Weights of a small mixture-of-experts language model, trained from scratch on English Wikipedia.
Size: 8 layers, width 448, 32.2M parameters.
Experts: 32 experts in each of 8 layers, 64 bilinear neurons an expert, 4 picks a token.
Below are experts of layer 2 (counted from 0) of a mixture-of-experts language model. Rows are named router (the router's row for the expert), gate (a neuron's input weights, with its number), up (a neuron's input weights, with its number), down (a neuron's output weights, with its number) and show model dimensions 224-335. Each number is 128 + 32 x the weight over its row's rms, rounded and kept within 0 to 255. Numbers have three digits each.
After each expert's rows: "comes before" lists some tokens at least twice as common just after its tokens as in all text. This comes from a sample of Wikipedia text that the model never trained on. Tokens count by the router's weight.

# expert 6
router:131183157085113169123169198149116133132089122122104088112154068120141178111104036105120107153077158130088099071169115113115129182111118176129133155106145138126129103058175128125118172073089155093146187131122132097084157081156185083095164129087102122183162154144131162157170090132129105187095130089128125142128091172102139153044139154145
gate0:122176150159163071066135116159105126134081175134145159052139097142154073143100158155159103111115173140135125151110057136167096179173131112121129160082126125088155094104165170165102110103134104110154131126082103118123106125103141158086176146108118171126096152151111161148221046115168141125197173094144131135153074156107094099132200126078
up0:125130167148114174148134106127103168161095140136139098102153140131110132171108116147128133129098121125101145132120155091201146140159091170102164099118112146176121111144129091092104149163161124178073170113159074155091169074127093201158078127120094103107146142091141125120123078152106109148111087143141117088112168171135103161072092106146
down0:093178177172193159159064151088118137085121116102129083106142098135166110136097141156125163209138078149177199092122092150106120101086102131129140177163094077085147130162134138175161109143105181136128090152136134121177125163153057132172095111157140161083126111175122143116108119089082161150096125174109099142067129133145160186174112121142
gate1:094118147080142108153169123125131163121103147064121091093180129136091155089163094183185112132093108078129183099162137111176092176189080119122128080148107120138098158211098197081121152119108129148136160156159109154119146130123177140090081162112130135135157175130113102170082159132109116193124081144115138101143125112135161113165077087158
up1:036150122119081062095115132143084131185134123149128162127126087178208076116145138140145141099123136113038099170113174169163097091156107130161086122134124102133136078100189102182170094070123150164091101125151089156147128137159170116126163093140153122071121124164111160093198089137152138054077194103189152182081153111197127143108109088158
down1:099151120141145167184092189085124128164149137128103153166115151161143082198151172151107170171128146100065083096170137149119119114114168148100154137136181143042125142056126125217116106124183129113099108152099095105120102129148101136166207148159124169105133088143135113061142120126148087145082104083116105122155147182121177125149123103114
comes before: " |", ";", "R", " States", " first", "–1"

# expert 11
router:132091098127124114174100114094152068075101191093101118131133127118153083120150117181114166133149149113074094118118125130122155045113094139099138110099123122133135153142134097138160133062108136168200103144133105134179097115120133108133170101107144131201045145139090122127111108152119092190120122065187134100151151107135139158126113117116
gate1:096080129118170123132159128131135178158149128110142108078177136119166139063131120151173160162123076148139147139123155117169115173178117162113113112133102154155124145189097115073116149118139117148109196113136109158130162124091205147105098123136175128128112126108159132129086080133107090111172112153109136135117144096135111071083100103164
up1:101106126141092084111148118174125063134047155119153109119122092148149138144145127127155087116146144087096125113169146140160134067149087118168065111110192115157119107079156083166184156060127169160102135142165075167090103170138179127111127129155184129062117106160113139123130133089112079179114153131180156109135109098206132185143079147107
down1:137175117178162169166099117123117087142078099164133154117140162102162132181139154047128108081177100068086050113123125161094146036073180106113134147121143159117125110088128100211100114110154104114100123137131101081097109127122090102181180112112076137162144144122119114139136139142092119157075151076156169140121129128109094170160153116126
gate2:111129139113164137120156185124112149190152105159129088130146130121140139137106153074165165118141123178117122115092082113121115146140117119190096125139103126071151146116106129142123128075095119162130126105091104110088136134141184138173120093127112113181105063090105107157086109194140134102122079142154144163149087171157146103068122113165
up2:112141109121140119173159139110054183153141097195102109088108131097132100122141156136122167130161105137161098132127091105119161132114122112145123123145116097110146114109124095133134145142105106123136135132120116136167166148171145094134143114099129177186126134072157108099034197132178149139095113203131141200128107102113136103116114163169
down2:090132127115101122146123160100115117183147089163110118125124157141118199137182165114115123080133147124104196165022129093130120143217073097189167130163081124128157079092152136084166074088118099164120151120125032158135146152146096144140114121148083135172156155086107119177115191102173133141157098168110164165117100196090116084116137146139
comes before: "\n", "-", " The", "|", " He", " In"

# expert 27
router:155092123101134145102152132120109118086108118133135104131090139154133074133130105148052149148100155127115138097135122136100072191104064143147129090166138129139166103094100192104163099069152096058139187141135114145108167072124219126113169158163135140159119146129090156177107121128110060108130157140101108107121122193100120107081138171109
gate0:145151166113113087109137173192069085120080115137121157132109161080108058191130153182165143089131105111146111084105047152149094126159118135121116185097155094098108117152092155148136076101096138112133092071097133111103090059079142142113130111097134212083145141125115128151174081111180201096184157119100137171160102135128131146177139134139
up0:120107137176158153137132175121130194107079198137125132119119085148125172142133147149091109136077096110116132141128153074194172125139059156074149092084107131168141110095113109096090175116128138134084109149103094210168126094103157146088116115123143086113051140124160150138099110212123090139113112145182152094062129165101088149094135110166
down0:122125144088115112142082149156119179077151112123202120073145082127119106115062140117065175084189117123167164110190113133151143098066183120146123175181116142095149142154117154112208136144112107074118121114166134123139144127156066134131067168092069162134149148164105162111125086120077111116055188150131161133093075114095124139109103111126
gate1:111115137120152133159165103151164157156135163077148139062178146109092152067149125189157142150109109141122144125111137128157109145165106136071124113151063133194081165166081116085110145129121133089116170167117130213113139156124216104139134166113125099134132167118141086168081139193124110116114054127105103150119101089114084126107112091204
up1:080092151127109068117132112150111108102081197118112122128084159171149124140146149091085108129108138065096149130162123077134116077123092086194088130140151101103137103092186144157181116101133195140071139081151080104137137109140158066147109106181164138086145160142133149105177139089076125074097210133166130139155132099153109135139065123128
down1:104171114176132115184116167078174136087126134173151174136071134129081126179101085102075144132146108111096128085174117104066103153083199124084157138122153158073068136114160137119101114111193132113061097203144092085153109124131124152208168137189138189156115105153116140100212084163149105125108135109099136117108116145136121106149131149118
comes before: " |", " 0", " ", " 1", "ed", " 2"

# expert 22
router:201149139121082120111099084100142159134112141147119087124164132118120140126174091121151144176115100101139125150047180115138127202139101162127126148198101138163121131170129108108094184081125078140139132118137117128137134197110180133164189106124156133091163112122084153090069135122153124149165119109140108119163127132153166057152156121048
gate0:163131114146160088131179124102119096107130187128128113130123132146096066128117161216164137146101110104143115153113063124076107137155042098126126156094122085114135130148079108155115084150102164086215164084089130122111063121079161148137130156087127160118113142155107170090203065068171195125184122098079103112167079160091110089137175155121
up0:097086169154113167097154157084137145143113173206139080098103151147110130109069131161151103096095107059109180134171173058169054126170088135115181119048135171206106169129116109083082150159173128157086156091110117122162142140096128162155081148149141129132136107080174153167140144165092097158139154098121124045109101177125089137141131105155
down0:102160199131131138166146176123116111121108117155126122132143063191118109133143111129097132171139118131126116140196114116164143105132134124153134121177154153121108112107152114114146115139173138125141082120156131097128193174187085078108110161113111096122152125148130190093083123149114083137065129110154128140125123073139114162116112092188
gate1:070092119099133095184197146109125173132167108116170133143141151103188122072138127141188156147125127093127182128119172138144089151165126170155130105117112138156093176148074120091133142134150121133127168129160109135164136143089166126137102177124139172133167145127145135181091124125118121157152085170125129114105146136091124061085081085192
up1:097134133135138047105137075153105121133077149139166110098148074200131074122143133149119115123110116096076088166133157119144100151125093088154110128147129101113126083121165092152125101161147195166095143092121084140097067167120126158118144113189166141074145115176115137137158105123103152094129185112147117148145107069187119144181129137122
down1:146124154164091180155099160130109072140097103173115126066132101139114117156184091107064144095159111043077132109174136101082153142080196115123098170164158126122105124122177101150071124171175158087109083124108090103147123122118102099134161158140142120145126131149168145103152129137178130148122133091127085106104148111141176171148148100093
comes before: " |", "|", " The", ")", " He", " In"

# expert 3
router:116061087151145157150145155100183118103113137128114150155165115114153145075149121117098155102120134105111180181131162086142103103139128149107056118125126119118116178088085111155112130109101167143216070163132162175161142118096163137173152143136115110144036079076080100140158141140056134081118087128134076107096168145114126112099079097122
gate0:180122080142126110079164132169123052143088178143123108068137135136093062203104115167168089132092139136141133175100131115143099166152090084133105169127116109116167153117107128123111158152127159108155128129108129104106087095109125141074107176123160166105133156121125125134127090080174160089219147148075068148175107146116114104170189140110
up0:132103144149120150157119128130112127177134193137092119089119100140077107129113094141136125140121075097114205193184126077187121114163052146169177088048124139138149130130155074083071132151139113190122106106126133126163107082143127125114106109137146138046130127047209148148088081125124120091147096143125127056125165154137134151112167112172
down0:098119163101114145168129144123118112163099089131156165176123100139133134127120121082076194093132109108139108126181072070096144156121147091103127127187190103111072118099142157130112113153125125080112142118109109108107136180135115122144144181089125134130149174162143159076150105103134128147088181095115163109131119100167170144183121104167
gate1:112121133100134172142175119087159177114096102091140157133168132112180181125146134154164163128137088104170156099155145094138054193146112136051122095128117128126132153120052127096127162145125155143159145175114106161191146133133199103121097189116147155120138140122123147160075119178067107141170093142098172104133146096109113078096094134173
up1:111066118148113048097117083164117095129100178094153089107123157156147087069140176126152107152078117087059130155148190109124080071150063098208101140138168129138131106094164108092119136108151164139092167082157058133111095168122124105134125072171175121092124121164116137096122129080129143086096153169165138165118077127235109170163055113102
down1:130166120197093121179114129129121123138099148147147174134090115170107128153114070127106168113164111114121126149136139092112177126059155125114145139155156126064156178106177139180119103118176118039072104154151152104174083130164103130171143146127095170125156135103106138106160097133098089086132154060149138119109135099082156175158142117123
comes before: "-", "\n", "°N", "9", "8", "6"

# expert 28
router:104097149099108154138124140108163115119108104122111093155160101168127151190145040126203120121128168133127085065197112128103114174105097150115167174130103140151183114091136066103110118086140153071121203169140111055167143082125197083088091124109102119141150124121140098142149057086135146153121114091076117153173090165088146120053144142123
gate0:099114149125129093060121117161154103138080179077131170110154121116151065209107136200137077118098171155145124134104112075110140154151126122095138180111083107101145082122154161142099102134124129054154136129104110155102094083096111157126170149117101217128130150149123140134193075099150113088174193064115116153187086178104086111157184144077
up0:111093129166071152104117123133106166199117127133082145163124081149106143180157137088127135099087132095112131162091141023146139137151063150129152098056105136123129109107106151084082139122150143165061145112142140163144132124089133139163071159098094143176103068070195086115111114132105101148082119094182151114127147197144085145109115116129
down0:123165145133105127170154154092124123136157137089177136097147062131185143172158131086153135129164112109131159106137096110102087143107109128142087141150158099122145140176126172163131111152153178107099123138157142102161149195159107107097058152089127155127101066181117143118181105195126161130096132125087169098088102079110105145159096108144
gate1:077112111101112121136203131109150195124139131098131136116162107141155140121169106155171131132126102113122179098153110138165133166133088183140155097115126126166075132169079183054105145127102105112137164159152128176146125153165154162106098177100132126157135149123125114140090124152126151168145077169134160093121156106109123112118085102157
up1:092092138147110066131113091184081094129103152132132125088082128162126092116124129186098086162094149079059145174119174112130106089146059139168127100135139101116152042091181108111182114136131187118083128086140075130119128143123182051119156095188157099131147116159128146130178069120103090056079149083165147155145148114174098161113109101175
down1:148122143172125166146110130099164092159178124137132150160120115143124095162146132146100181117177107104060106121169126104116119097095146146099161152144162119096136200039163119239131136190134152138076096131158141094170137138130094142162166146175141154119132122149101136067127118095151093134109147051151162100119120118134158081122115131121
comes before: " |", ";", " 0", " team", "–1", " League"